Weights of a small mixture-of-experts language model, trained from scratch on English Wikipedia: 61.3M parameters.
Below are experts of layer 7 (counted from 0) of a mixture-of-experts language model. Rows are named router (the router's row for the expert), down (a neuron's output weights, with its number) and show model dimensions 192-255. Each number is 500 + 50 x the weight over its row's rms, rounded and kept within 0 to 999. Numbers have three digits each.
After each expert's rows: a language model's description of what the expert responds to. This comes from a sample of Wikipedia text that the model never trained on.

# expert 44
router:463528563476525575456527400484443618470652488490539471593535475553470489552584561545443538452526453544527517614428485575569526448507450505548488558532498484485533496472546529540471564449502498
down0:466534533421409432530530446478492437490376478417572514472434398480543445542485512593523516544469477486507518429442434501502496551549473472615540467509467523610618530395488504465497503383556473
down1:508447462561495545463461593483492544478586614534465465497527497452411470566515490522526565504573473471483451535520397524529460459569515527480492549429522468429501580514548401501525534519537493
down2:448524453457505588477511383529429510495523511542420632604512481548525492540519450503581483421591489588497438486497531485572461446453475500477517542616534534517510512460453596427553588470494422
down3:491543423570536497498521523563621508502482531493494466494424454468508429512551528476543553575498457387492537519530436414437426435467609512514504488527425587608603492476507511476453458553468469
down4:498543487494595419464495474514435527537457610490496507531464490501550546519425498476434513590429535480522606439418429435539505466502511557470512470466461544393492460521557516514468441513473524
Description: Syllables in foreign names. Middle syllable pieces of non-English names and words, such as ka, ki, tar, ika, in Hokkien, Rishikesh, Lubyanka.

# expert 29
router:413511573599516606512413530407467481456659492525562354588532439497571481571420496506536529589512457473505513556498468579501477451493539508454517521504505505545391514551595452507632506518459461
down0:535430512532522452526511479504452484466510556532482551454434478536477479481506506477519401461399573475509458452505506449482467540460482516576461500584477531483569454405483548506456556554570422
down1:466501505515539481457497491419420420574568424511420523524426581520506567488466490539490483488491431458562457656495558469525512617485425514502500549521543549529468570473556582568541542525418449
down2:535556515571445437476462453572451419379389536406545471533494427521487556518522487453475481591534474512480514527505482497498431484502518495452360430473490502480403527443502474547477489500442539
down3:523440419430539422430501500530561516560443467469459507572533548524475500529612515436567427486487501664494492481452531510514462359511488402511455441446466499437492510436509524448483482482565437
down4:450480458500448446494434492514477473479613395525458507540550495497461482460600476528418446423529520499422486484565465461496490528526523521450462579545534535455505599611575515548473512517476453
Description: Name and species fragments. Odd single letters and short pieces inside proper names, taxonomic authority lists and table entries, e.g. Surdulica, Lustbader, Welterweight, dates like 23.

# expert 19
router:565517496564537525443539543602467550576457458611557446463473410498497489543550527467562507567511467531447481537549430596528553585477523499494529582536584497493444496536573412452452610425518505
down0:518472442553582566497510474433432494483458521456493559485492528568507443553547552563541502606458473420487454463490488457485486534519543536553459493510448446563568639557414462483544426436450510
down1:515488559437514518489416507488508471535419471407564444530414477507475571501539424527583513459518470456471413467451494534475485701496584487458556502552473438492472639558447482469399484481495476
down2:433580475426479487599498557462435481496488478459481462483456476522505489491515488590452459573541477530572508497427445528559386467506462475492551532544517512550473382469489491479520501454585518
down3:477469467452549494498436503440519443567487487480491515481398575494531512550511426526537498466615557481458495529513642471604485307599469462522533481382457592533477463500415439403474511451497512
down4:650472487603461491558566425505482499441484525566463470499464562498428431439487586465519617391485641526468491493563507515560516559464477462480565472434585516529500489443465476553466551508559479
Description: Auxiliaries and copulas. Forms of be and have, plus adverbs like certainly, definitely in running prose: was, is, were, has, to be.

# expert 6
router:586555537492543568479555523450510522460508443465588412439479384417475501567525458486457455611510520594428448419529491478499560556416502413404533567535508479540496593459496433466555530492545486
down0:467601498523474490529458446502505409502458516595553495421429538512574582447494553483534494495487398539396470492459469517528418540460571517502470515539572430440550552423602567500525550447454443
down1:430399604446508542482605459532459443461544579435488520419529543433415537489397494492445485541520446516442542491464500448428510372515522468404466526575558477495508482471581499580583479540517445
down2:405444497381608376509669514460535578464498590422517561502550491557448522450609475470495512517539464538491522532487522470546438387455481493551539515503459580516573478541501612550482511467444466
down3:472450473405412503400578487529523577508500488533621476466437486493415504558523547510586495513508493475502492449534537591467526422419522423545483557506450495551560403445488413600522494514491539
down4:522457472466474531535578525436579549446553470445448467431476512438533459437409519476446601475532512617552513430448445424506523599462448501540498502502437442473555485446543490565457533537514485
Description: Prepositions and conjunctions. Prepositions and clause-linking words after nouns or verbs, such as of, by, for, with, when, that the, in "importance of".

# expert 34
router:528593499494503626506543531520453494515558422595512458529518518454519517504519458453334435527455516584463435493436489546534545439395482476465532512480455503486497474454523441514464477577469461
down0:496472485459437608438487501439416429477570503490592530448504490547637557449529445450453477482553538462437550570510490504602541458406577588459502572562476414405499500539568539451486508548490512
down1:443548463469531506496498560528565531390510501483490562502515510438525460557476538548419367526504600464467427607557563433449479439508506461416550555427480421565469526559524495453446527570464546
down2:540418455452522566499515421396497581433500517418496477511496506475407515587462384488421470580488460527538537449602508512361430465506477452510450474554551450437453468481572495545491480443497521
down3:547596537486509583521509466546482474535543535585476531537554495400435448539543431477523509540454484485489511564459507464548440458522528490617442556434447500463576449559366547548488573448626535
down4:492519508510546533436590447518557557495395510507467496592460479530467565570439454511521414465590471541473568493472473462505566592454538512427451515617507550503484415507500525545447523607542514
Description: Years and dates. First digit of years and date pieces after months or "In", such as 1 in 1958, September, In, On, coordinates.

# expert 36
router:507576433508459466466441468500423563538542451468559492489529450542589509483446604412481410531548478502446519531537466530498493428561502468442516539400472516511423494548567479514563627572446516
down0:451455587451501475570388567420481448535452466428528463473553510573473525477475559496477552474452475527477532477506411493500524411490541499481527482415511495490448512417562517397445448492463483
down1:650554515535442426597460537546433504530527567551532450514464536464480526500482542510436559465528559500547507461530530436462517559483524641500453537548550443488529540513542486556557468501477452
down2:510555530491548513541571439476469440509439520530470455540497522547582538533456529519455570554482464472534508480525451521558496542413463553529570471503481568488480417577463531478409573549532448
down3:442582589493531522476454501537495522530521524492441501491426539504512432463462487542540487414527538425538491482437583516510528428399430576503508524517562470498477251506435495451437499426410565
down4:507525529536490501444537538456450487496497540521513565512490486457447536544551567553413521518497509565533524615594514410589454500552562471466492521602465483555476555524468466483556542578490516
Description: Ends of titled names. Final words or pieces of proper names and titles, such as Museum, Street, School, Railway, and ends of song, show or album names.

# expert 27
router:587566460527529509511550490390481495467507487498541488480418535495567382514494532440525489553458484507486511535485476580424407503370627429483542542435538488540555514479520497511464505421462513
down0:516446509449512521333425445555496378486567453429506510515425544520523475615484541493558518535511510548451443480495494501595518665466445454481531511485452460475540581395491519523489460540509499
down1:466568431482590559537565536536583530547504439510509389500497462428499525507519565448521472510501415451527540421527487479459568655535474444456569520389428408441536574484503547539527515497564512
down2:521472454474453447511436404437422557533504497470500561523507503521571492508509537510473580523435509470480447447549528510502624535498307544579506453434496413555542468439551528510456534453458583
down3:623507532491593491467418530447567466553601565510544559518451560519502473453512512453384474468600536512443566512523480447495433561496484445490528420484462510590486524478497480426436492512539508
down4:484453438512545432429551511478594480553492553455557563440468567489428546547434492554485529503560564488455513520525511576516548564568579523598453565455481519510539783526542601520418421509528565
Description: Infobox and table punctuation. Colons, pipes, closing parentheses and semicolons in infoboxes and tables, plus field labels like "- Spouse" and "episodes".

# expert 2
router:510536530468500508517497557462577583445525499566559360456433505463399458537590426507499514597520469471494506554520501492534509541502507465344459586472526479529502490476606442462522641481458563
down0:471444521564549473466554533510420472534517418521422563472462411507493451629511535499547462454506545479427493537455535542509599512517466482505494375486619489532574510517505527469461555487530511
down1:578497543494362535487463470567474578576437529494547504502416518591466579500425487467554496575487420512454443474471549456544527484483554537565478438505501557444444517527440525514495507470482523
down2:454480550465523468383568435473499494606416550551471540547471515566637488440525505494528530447440396540482538456544460501557470416572451416550516491511450474498550403522378584544545493487524521
down3:438483433550564500475510457579454504458552503545508557488482591445501392519560372522445482495479527458602521523493495535432509565510489481511556491531511469501514413452537525480469506566536526
down4:492499523520469459466580475487512533485418482329571470526445521443475515476540550496461523544458522529469496530542539478601506555488495467543582461565524618566454532504568529447513555450438486
Description: Adjectives after articles. Adjectives and adjective suffixes right after a, an, is a, as a, of a, such as new, small, local, -ic, -ian.

# expert 41
router:530477533510486588452524530517454509480496444417528408472475462537510478512475472427501508589510559543483435470458527569509517577450439445437448479436573499547513541462497463498434571467520498
down0:462413462548630530496462422551553493513565525514563496450459450447598461494524569465516368489545570465487449467490516534557590503517509521550533559545567500590451509418567456507438531541511451
down1:422607513519498538494496407461600577449528494576516508544451597513573558496496517500442566510457396536486478522441468521470560521514529537456459448577503499566574455389466613498456445564495502
down2:518447492531470470535488483532521561510492501463435443571453468459475377513486657424513527518458523502493466498447529464439633488567487597530524488527513503455463612453498422521448516489537423
down3:419435533437547548466453476501447501541506495540473528530495456505437513559451490521511566482544565567575476496465451510484404542487421453429490569503506510559462627549566546508515501498495533
down4:509540559594548494547519525530508571526437605607536508438574439489439511511563524528378522515598528483485540462509512523510528511510548490527462420494627453507458498543546503622539558478502551
Description: Clause connectors. Commas, "and", ", which", ", who", "also" and sentence-initial He or It joining clauses in running biographical prose.

# expert 22
router:436480479463459469487537590428530444426588455569458542399389545447499524532503478432507454476531396469425551440548443536470494436410480433501579528440502557486441504647554482489569484542487527
down0:542505490484499527495557567449452544508526500528507538521453493480510495378453511476560525457421509460435457495474560484483456556520501505499614503454520517640538503537526492511599470402537532
down1:426575495488462450517566496506472486496497501528548464542475462528454541480512533447455461537419457582406532536501435414487466431526571489570446454571462474558585248525397419426439510388534571
down2:495442384416468512556428534466569437513450513486499535455592428487541504534495559490549546484534514420461456512521501443473567514501448518465534507547553350470645504478425514542504555483481500
down3:563501445548512418504454474483539554542485567495458458539394538470461530454512503500558490555577528391476472435471391480489528557515449492563471478464615521511493483501459505622534493459459469
down4:497496518436430468520469510562619506548432472463454480498536422565513470437405503476528475545423441550421432530509431464465555532496387475478461546504529487532458478474514522532574425567501546
Description: Capital letters in abbreviations. Single capital letters and vowel capitals starting codes, abbreviations or labels in tables and lists, such as SEN, U17, Série B, FIVB.

# expert 33
router:491605536512513511502542540460501536406602481458492473464409511549582514489486570469574489465431392547471521465554521513473529434446500534484537547519578472488457486454466482461490513600411520
down0:453484437411474497472580525463597471509466542538456464470542513433539410510454542513510511446519491549504524462524445400496425504482499456582454500631479480654516421464456466460542476542518542
down1:607498569551529419524531473503548555481525474561456469557456476439449574534469452569491562503493622475500575424517399486421448514477479520482580555529488533532481471532471433539516574479520476
down2:466457438502568484463520517416542515529495601479539519569544574480490540367392539497503514546470500432459557537472448444487498661494516548571531468485450546579530579561472399551556451505493491
down3:539614410459463534531540570489492387564512574521453499514493542500458481482548528538577490405480491482474574434536498507465457475501534478442518487486408521530501464471476439671449500575488419
down4:519530540550573525439512537424488450539396518512505520516534516529489495418608521487493533542502530523567476580502532411479532542450508472506526551538533435492485506501553438429512471544489545
Description: Headings and table scaffolding. Wikipedia section headings like ==See also==, table divider rows, pipes between empty cells, and column header words like Location, Finals.

# expert 11
router:476538513493524534487484553451519619483468373426477427511471494473512513468539470554463497494464497553431422470560508578498502506453501512498496587603532481462445512481439517510513677528504552
down0:545528448478511546598440527556523466483521517608507460465537542489561481468546552448571483518510568553591508539459463504537558393444465520471506495544441490576504288523516367526512488448477539
down1:541498487485505509438636400493471530489541459513522531404512466474603523589474611403472484596522453539592531508563474451372522507540569554534502593539427465492533511516579438449476553478498438
down2:447507555515462560541522435551511427666531433488510541489565514512559573439448504444480443499436452512511563511484541481475555489484398404460492471548578569480584424483545460456540592551563479
down3:428448490413455515482491543514540449536406523545555541417560518588498480500527625383488519347464478506488524523458487609522538592525604514565565541409425471520532408548415426462483546471525601
down4:609422420494480510495527478456488506584441502509669506535463481540556422503510423503569505551547483483474444468415463534515508562457510470485628469501517446539589595578495520579544575488534545
Description: Past-tense action verbs. Main verbs and their suffixes after a subject or "to", often past tense, such as described, began, wrote, promoted, conduct-ed.

# expert 17
router:482506538587519581471518432432471561478500510503575538565587431521483447544470553531477537530471500512439583574516467547534524463497537479460503517564494612473507492606587461439506553465453543
down0:510502544458535428497508571467527511488508532587444441510524523476514495491458465499436535450547554510495564593499548593526429532450521517498472468543472513569437443561459475461431468537529551
down1:586505460429421450486452536467471456504465501440573544453488546535521432574462533471580561472501498548493420598506520506451478551518491515441315494424427346550585516484507492459502438482513508
down2:510491490547477492517489557463536491506534564541586406497411468421477574466519477503602614475533428479541570484492496434527509551503496517618548543471450505446508561458538563425460513448452582
down3:530514557407372527485508522426599573528546495519478561506409516410458482514509526509537509455558424462471558533506575522569508518570515491479477542418498497590480539461442406471506606574433318
down4:497512528419516514515497459472513433527474508629400546428580511420592518351575508543465505511524411503489508432532410348488490515504538500494494550417548462443518499512521524490499527551500466
Description: Mid-word pieces in names. Inner syllables of Latin species names, foreign place names and surnames, such as ilot, ot, ensis, idae, in Nimrodel or Osei.

# expert 9
router:397494564607519470495490479500427479424489508565521454436563467511449403552492422479452451476519461552538507593549555535442494477425543484468616470549624487588493494502538504506554479563492542
down0:555464463451323431444584457459461536532536469438498569496581459477500560509505469489522523538478542442452466409523498577447414602561479503377521505495573539580409528436521495550504468408452511
down1:463476407486497609518449538509506542435420501481505577491547540480552395597434484575517594425450517565505522469512522510498454463484539421552502407552459489496493518489481501509565443407513463
down2:479489480499436528522607444525472414503480477559444554450449564487500465436513565584488457520521448534464555491455506525528556509603495537444528663489503479472501445344401536535520497558500444
down3:508513489581492454520581462439549495481544519539367458453462541494459449501500373534488522511552495537451586540434499377471479450501457506468495520527456575412486435550461488500548484513565475
down4:521531454538559496562482385573500453547532587581490630512483499494478557553531527562517481466497479573460517571464443455469550430537567449468492649462476507493478553499534517471406633573470507
Description: Quantifiers and foreign names. Quantifier words like all, each, some, many, most, plus first pieces of foreign surnames and names in lists and tables, e.g. Carvalho, Divac, Liga.

# expert 31
router:451561494489449449451441440395460500526530413487605496511601428554491505532485527486449552542465495533500512534539419604542490426518522437474473530404479517532524530607572524498518537491495523
down0:491520510517540605531509445539451544523476514463471533473530483500563495545526485408512610482437489559514462553506472429600427474591467517481477501492518553614464476488498465453391581468560451
down1:392457503485458467592520535481482503542516490478577522512456477578485495496502421553556549509496552500531472535578466505456440520479561517584442511534479566501558487453535476521500502484463486
down2:481533574495459585497450482452543526499488544460506480469510521573606477503474451531452421497569463546502504459522472476562556432487494550494565451379510507507524513568451511451629457520458471
down3:405393499580500534538533440566515493523470438503510550475463468481430513601584496478471547565461671553525529603485579535566500516499655492530538435484476414548515470386370544488504418383521526
down4:584535520363501513465491502469471535426515377465479505483464509507461490451450574537563411476544424459524437573484459451489537486527574512533507508395449494469561555580474560546571540516533558
Description: Surname and name endings. Final pieces of personal surnames and foreign names, often in sports tables: -ić, -ová, -ström, -berg, Smith.

# expert 40
router:440519477483528539552499501412564567390484450588491391511370492393545429518443474482463560601519541468460402514542548530486515527521474471456519496557588543559524536411544459507574560519453523
down0:488534458455438489533439533526483405450488536437583396488509524479429498465547532459525565471457478498533506436608407457546532463441501484539473549538500485476519612465425525451398540528548513
down1:531456443417499449517451516492443533479543585474438509516520488474452477617416450470503510414481519405543492537434485574445529555486583511412451511479523464537581489523500436491531433379486465
down2:538460521499480566498530532542493374436524472408513553570582503426527462489495488514497425541477447643517499491573499481511490577449528517515513448426492581483477546556496532461438543406500496
down3:537466511444417490548417572499366532497514574574563582567471483600495515456417547465530508521534556534490544445559519541469463491596537424392384551578507465507550417441476462440529506594459521
down4:456427537464698426490453523455573515505478487597504547620510498484468521445551565495456516525480547468500462511419509491531451592499424487470527509476510430447481547537500500444480522516489496
Description: The definite article. The word the and phrases like of the, in the, to the, plus The opening sentences after headings.

# expert 8
router:478518483414574570571469495417480457416568575525539473467520430483540474516463504464437545542483522571441507542510468516447429543552537377473512483467534549490553462491454447520613521530355575
down0:527468461514615492535551492488504493442515472540519612447549442369490484502549555495560514478526441471548563489504517436555465729513480443495520513459464544446546517552527527496507591565479572
down1:456500549501433440503480539550532539523476554629489471578501491519451497525586363609524496543539500406514401509540426630502569418420513498645420561543497513570486482500501548520524533499536576
down2:516456545568443482545598470455509564444483475499510425589495522549517563624493514522642552533515561545551408546510568565439563473527368550506516514522527440506599531478427403435499542484517455
down3:456481392453492435544506447505599461446505485553400587436588498523570532508521456577472536506436529523508448616450455589549447452455470454468504485532452514496446406475510532517553526528473551
down4:504483495509528594535497388486531466544413482438563559504412542501411490598493543445530430506514513412574452546561476461495496612426532482463518568507542520421486447438424537461594514503483509
Description: Possessives and nationality adjectives. Possessive words like his, its, their, 's, and nationality or political adjectives (Chinese, national, Nigerian) before nouns like government, father.

# expert 23
router:481467483467478470529473637522532484434475458535479440588533476478451472458607475488492470498462407554542475497522469540366553483445538443520536465497563602532438489518529480505532536487567451
down0:440489551446494572490532527562516426581464425487510557485472456514502431489515501524536587446452540437478476480422525461475460535527486460483509509456416484523532641482503477561517531508553553
down1:467379567486479576484459461428549523590511452554487549448452524481583515489516488363605523465482421401489543402498480424540540525543519556474537501559409476502514499518494511506562562501489498
down2:464455410599472442500464477474489581412558461534511524437447506492576575538508428595412475498456488555491558509497443397421468517530473462524474447502424410488487498477603448487433470514560429
down3:500593403468404533527511497566484513527489474511410534550500468492491472497557433523454532433439568569579525661469558607552581480513514528437580621569617571512431486475514556495531505459546531
down4:464443507525496558477447524543530432475498538441425493508509480528520493511564597426410415584515481484564454438497544464468513494477562467544478453508465585635537509594530546521589620499487562
Description: Sports career words. Verbs and nouns of playing careers in athlete biographies, such as played, debut, game, season, minutes, remained.

# expert 5
router:576447527501517603608551462508415491536542516541583445506545467619507446584519379466444501523488538495428568552495449542571563515469509506498484577480501468555429420585547462500438536514387557
down0:474526412508542471465518427528503631495501473501533455470450499551605515508480450548521476549456503522572516584549457446498464583604472565540450399526530521501530622547494505493462560526581440
down1:540414464638522487573483547443584508461471469549559489466569542492534438462525545448554505579564489540465467518532483469411584512575661516495442507501543409515457500493511614463492450541504462
down2:653483503525518571528420518521435430441533524469458511468504507459565497506499649504485567489376525461540553439581494496408500508455556464515584495531528506559440495557521446460484514486593475
down3:506486459456457512538533502502449433556464532458553533467505499499453461480415557477503404507468534539505482533498553528635540613514450488453466551374413433552484549472489574614451612545448458
down4:550552491566448485547476487513475516437564494514462537489552423482592575477487543483466516531423559513394471500572536453505475477470566452473514457405510454476454493489556472487502553525519501
Description: Lowercase word-initial fragments. Single-letter or short starting pieces of lowercase words (h, c, d, f, sp) and short pronouns or verbs like he, be, she.

# expert 21
router:465517612558474558541509496436572533456472502547521490450553501497523489475519444474470473580502499472452447634443504498528527486544577494401492473519473515529466423431547392547459455574538495
down0:500511468550388499604514537477513411501518459414479471520488557513513534465597441549468464512443491508444510520497524477515471447527417569494494494464530510536468585518539516437531476401453429
down1:548506515545543491540468495546491474466463455498495480491582577449527500624438416471548497493527480483369488474418474483534453418425467469586480507544613558513484368579503470402563477513490509
down2:502452585548481504534544482559523489460520494492500585525468486506522495515516497492443514588511604437479472495516585427468495470634519469528542511490475439470425445436560463486527457495457614
down3:548499487560564460544487443452476549462484623446511415541458470464431629456436470493495430486496471490547497541489478423522525476501489551514627459477463445517505446407523554525536526553506511
down4:455512478545476441400452439492507553428502465496560488539405561514446511516470447426395573491478467461451338531443523526486492491510490493503470460408482508518492475473475475542523574470455551
Description: Prefixes starting words. Word-initial Latinate prefixes such as re, dis, post, pre, inter, co, sub, anti, often after "of" or "and".

# expert 42
router:462537590588448597498536436474485472480502513513525469512372430497593492466451475466514462600517472493452500592471433521481538426494500497429480540460512484563555480491515488450537512423548631
down0:539498532559520521468441463549569582482413479566514502476482540572490485571397496452491400567485607485378486537498534515633530453557584482504581488450516469476449511531451545456465502527534454
down1:499442499479447503558477554513549466492549516499544522474504469617473547391576568483531558495451489599499524566435545513477554416500579434402562569508511471582474430470471526516496470415515473
down2:446519536509460498475535411580497535552507483445546497517585468464477540561535437495514457417597515438505460502553471452482498531554564539545452410501508456396545469448490402530538453484570421
down3:557426394475635551465551472411484472507561503534601512555418453459537632417520437512555397460463605417523533474474525474413539454591563423443504508445451640429552553491550458413588448516414522
down4:505560460485472464544420430491495479511494446483503489509441450535521459476517470603482517453462519473509516594536489537491577431401489546487592570459556470588455499478477576473501359523566501
Description: Spaces and separators. Spaces, pipes, dashes, brackets and semicolons between numbers in tables, scores and technical specs, such as 2–1, (33 kW, St.

# expert 32
router:491558468513449616406474670460482617476496430542529455443416529446534504596548511432518465475525454453434449496522486521420486478527486453459565474475526551479535551564533643496538449557449512
down0:529486470545472488545459442553468539471502496442520551572505489448581484538540538506440452569502488525491507525458385482580560576537503498523502501474464535475417698530553474595499497535569448
down1:583503502499491514444416567568543395511530445480485540492563486454502538547492536446528522499523395533534423535594503490477463708545448527463570474492511544447589500575564460513427461571512526
down2:615500478452426556492457587479495471486518507508494537518412549485511504468422543433432429469572478597446521483607467508441515414548493541500524538530452486514515620517503516605528530505506498
down3:510453485496488515545509519472522462506513525459471607535479490564479526463511493478590553408474563416536581394451597475461520514411584433455575498489507520570509471530548585490449482496542549
down4:488494480517416605566615408516509512558469550509483419544466574445504483458376531476519478511430493469511464582489509522466595450535511546541491453472558528456586450504489540475424423475491533
Description: Capital initial letters. Single capital letters starting names, codes or abbreviations (K, V, G, B, T), common in tables, lists and Vietnamese or Romanian names.

# expert 10
router:516458490594506608543491454535448517489526478522574463577584472491496588479488535542496500502480448540472606496469519522498453443532521439431563561509471599548471503522482468458527521514470478
down0:509460460623455477520450480553486444518600540512505485457610463508508508524445504523514457514551482469577502462492542520529541490467441483507447685451378435467475383486552455484614525506463560
down1:603460503597435481513444511345445535470509491491478376449445453466498493557484493468552497564574448502397492574534543490480524520526435515534510527554471522520542537504502417526530527549459433
down2:553474523467426545506522440481485466535414437541470470455402408455509513397452465400581534445482537629536405461623590500406386482500443585484431458442449496485454426442560515515516453521474491
down3:459432549482510585503525411547424426470457550464516539438507526464455573567406511509525475422469525481463570448477517488488455568522528523418458478432599552514514445484494425439477506447539532
down4:508598399531516474571490449562435470446523486461468474480491535434454536473469610611449469512539438464588533498499528471510615496459561424471536482599581474505541500481539528485462513472548545
Description: Mid-word name fragments. Middle letter chunks of proper names and rare words after an initial capital piece, such as -ard- in avant-garde, -oss- in blossom, Ros, Mar.

# expert 39
router:438515545479447589439506495395573501521545509503481478520471448409531525472511493470504483521478445518523431506484494543511488418519540478480517479424517470519507511604448476452542592494405513
down0:506468444523518437535495473567532563528467458466494490415622473500516487505479418623473444587593495529498519467462535438462426418538410557573581436490471585501575456444564373531586456542505451
down1:478570499387491522567506515470462552531584535561491537524623504497457577486475461491435423424569559516505426453447519486434519504525472541511463486492575563581500412456436516506517537537614563
down2:422544478502536529421579508458532546461464497528481414451397528452441495467575511486563439485558471482467562450486511535532487409408519462419484541534513581499407459502519574441560472498507465
down3:536483441408453533376473570472539513524554475413533455514450449507477438486518523505450497511498660447477479438454542460580442506568502556445580604606523504455541420447483478537418546541510464
down4:557539519524461576463455542478430510534568469471510539498528544431433483482450537496494518591566408507577458574631515408556412526550512534527575526518460468459504519436445532516561526522438485
Description: Given names. First names and initials starting a person's name, such as John, William, Harry, J., often in lists and tables.

# expert 0
router:461544580583535636489523538551486476473580521530526473435410565513480534517619425420473480502529470506492488472519527552441525452420453472468497536423485592526497437485497512515471527461458483
down0:498492362542593578520535536509492422570502510556493543431498562484472497526543514508679523502567504468486521468486475447487484505537556445469458520473538461526539415499521514474463439562546509
down1:546433576578434471547506462524433509482486461439448506492609567556475451461403492473510480564577441498566467437428517573505491483407580487445462369616389513467468406404493575525474438528478462
down2:562588490603449383481374467501593543496576494401556531466502469548517520513434537508562503458591419505554432407498514430569471588488393574505565541514502430476475417475495571619473489487491480
down3:529594473462576447564526468564513480531555568570529603502488463461481567354522529536429493584434516495518484511493516506534519518531683460539465485504512411442524426485494485568546505445495477
down4:443536413465513551462493429418487509656548544438500530514517441466453507526517542527588491381486497523445494458457490525477447511502461482556494419417565515495546450495405475507584530501543569
Description: Digits, modals, non-Latin bytes. Leading digits of years and decimal coordinates (2024, 43.36), modal verbs like can, would, could, and Japanese or Thai byte pieces.

# expert 16
router:537525479538511508426515429471490466593515480510500470499528473501495430561530478492484391628517504559475564557535371506480441423510576531508484559554528529519442511481469466452601590464455530
down0:478495482465471538517496505577591506490500588465539537496468548545381471500491576442454491495536488488517491515509496507437546543501477531499455495399489480446482494518553482585457475550529428
down1:495578510535495488527456540490463412572562530460539506544481483487573481534522460494570416472555456485485549478498445537511512489528453461478500466464541460526480549480505478554498518531475550
down2:585469424449444557447544465439417449496489539499477545481499512506501539412520436587440520529497490549564534476430483566531523549570542388555503510529451489476523503588498504501512449504516488
down3:504538525565488449473434508495495474510387517601495534531406478499597575526531498530440539438542504504580515459472582506489496494550548457551468439537526511495585534378566547504485630488482522
down4:580527442551483535520503502466523552413456588453412456456462528566437531562457506495523504463532503471486473553502515449444468481503474373511422566495496517553498458488579521436532403500508507
Description: Agent nouns, group nouns. Noun endings and nouns for people or groups, such as -or, -ers, -ist, player, team, club, students, father.

# expert 18
router:400487611529563526330531528411455541529541485545524480494469443465527515560601456498468502488425655526520495473467516487456506429429599462499533485488471567544496492556463547485590458500515509
down0:459342535381512489461578534407514535514575515567527475518465460555531512471542450492438470513463481475580470502528441499485485538419518383485493486580445389532541468579569553432535539543482480
down1:446499525444530534418510544429430621424504510525483503476480455509457468619519549522539492508472448534499427493557526570534470536447559456448501417462638510442499541404617543538464547465389583
down2:464570459482466554447498546567543591544366516463491473462427551569506515438447570423515449487398504430483450526585596435510514526563459436507560508556390457490458590566558508540540535638496401
down3:510485434482489523512565559458501461551511563521527481539488514520463525501483492513454505490488579569510426486414431495508526511469536564492550490454533420438542499506508511595415470447643525
down4:538536536468466509486477435470534496568510514445489507493500541486555553473377445492551498522513523445487501525534512530548509569334539541514455573540469476582485516496487480592446493465511449
Description: Name-initial consonants. First consonant letter or chunk of personal surnames, often in credits or lists, such as J in Jensen, McK, Kh, Sch.

# expert 26
router:502515435545441543535519595445418532454497446629479504501530473396493433525556470437431404542504571461475566549502461594528473484442454516501524549535591508554482473530482514459472496504439502
down0:507577518542483507519462473528560494491533539583518535481567501463469527555569502480429468432499536573514530563509496591543339586514501509524513441501520549507550585434435509432602458489509531
down1:481518562526481449492408498389525515505448526447474529494480547440424507507451628540442479584545449471482446463544465546559556559544502391520519542532550571431492451461575474612487425564489475
down2:434492451468503481477407540475352486457495401523494558511572501503507553563536513528484398449489567549523459603505469517509554451458432514546527465572503454444471516502532507541507434494538576
down3:484546578489579506485482465482527499593558565526452526461438542541527502506440452489535484472476528507482448481537468490586528420465459488511554526511505447457507516482586483522559527501532529
down4:487496475407453446491506562477504582474520529488572566453530501484498495491473481524499589430443557544495378462422475543459490535514484475482502492524478506432485501574450466604560537506483477
Description: Verb-stem beginnings. Opening pieces of verbs and Latinate words before suffixes like -ing, -ation, -ed, such as deb-unked, rev-olved, prom-otes, per, inter.

# expert 15
router:488499526530445526484485529382458524519610467526478437454468412578522479567566545403536527524473483506472492460508430564448503486449530485501515659375411499492488518543497463482444564530487535
down0:526542528551595494436403467486535512460555466420492601437455542555548454628589408433529396532564566505535488432554465540532454552503518545502607523452451568478576373497521631495554579501531539
down1:513445431512508450540537506514498540477575518438499616495485437575555532558581529574560493508449474554537523517490506427523485392486374447520495562604439513480456557553499414534493483466438468
down2:467529490560529440517531542548427498497438556473426475475555614503503490467461575554492513468546504492535478389510532460563445593461420491495413477453497528421650567530521480526510567513464496
down3:572561487547587428491432516560476413496470449554441588513478528479504498555503527500504435561518437420587475505563517469556447620627515516529410549445492496421545539424595469540517509484529520
down4:548448457620528500532658527445464552567486564456506579528453535490465459488516557542530517508561418415420473476596506594615542504430544523540495483519582516500578452492444446461455442493529540
Description: Table cell separators. Pipe separators after names in sports and election tables, plus "(born" and opening parentheses after names.

# expert 14
router:439472549526526561488542553475443492458536526645530455498502498506484546482532529463502499511559476477482477533563489513493412444414655443515597518545459573476473454627514433436594461549425552
down0:549502452502380488612425539502468452540579505415525570533571462437410423463470504396488535454430461433520456591563452456396563475405527458524455557513565569548501420417419456618565479486514461
down1:551531513434402464428525529566504553554495508532420525528494429466487573593503392600430543477564501488553497515568557498527491378511518525565493423476366531496402519481481534559583533506422383
down2:508615594489466571544575498443498496531548438510495407545437480511469463482467418455501457515468534465495513440519505530527435407487482509441472470594556612523507387487566535585552468576473519
down3:487525525532507446464570459516472450477427477507438492568549564530429417420488588440530511517596504499496443457514470506524551547559556547562523502522450444442523590533525415590495489574607590
down4:468513516464495480507479506505456581551511492412479558450520567461519519435516461548482384499459505448570474557434489573451605468444530534449488486520405468462495553547513571486429548418487418
Description: Section breaks, vowel-initial names. Blank-line breaks before = Title = headings in name lists, plus vowel-initial or foreign name pieces like Al-, An, Mal, Kar.

# expert 12
router:424523497516483572429475597433512491494536467577534494407466503444477481583533552454500464423582477431497532519536545461595525480526533423416550595504500529547580468490596470529595518613489554
down0:453511500490437478427500481584491563454517567360423533534475568504545545519495537508577365507464492459474453536476551518492430455490473432444574508489455477528460446514489499482480469519555440
down1:466527485461530434426523478529512435560525554443542519441555424507473487428466461531499571529597581487447483513430498520476486435513507471477441447484523366547459579503510400466566547585432543
down2:482473555468562467536546471470487501492499581472479520479524616494519529527484488499516477531495480475566525477607503509447522416455498496451513578456516541442425431520572486430409595457516381
down3:543492495503548472546542469494489507475439522489470504510461561488503522540585509568568506511578509497534542514422481483470504480428526475489377469507420519559502408437537516519581538511519424
down4:532509519478483481541591529480490432591587517552465541560518588529463403504507486544515503498453417492479409520431470505441568463602503487438558545546440396534534530502463541461453542482560415
Description: Initial S and word starts. Word-initial capital or lowercase S and other first letters after a dash, bracket or line start, as in - Size, (WM&CR, [sic].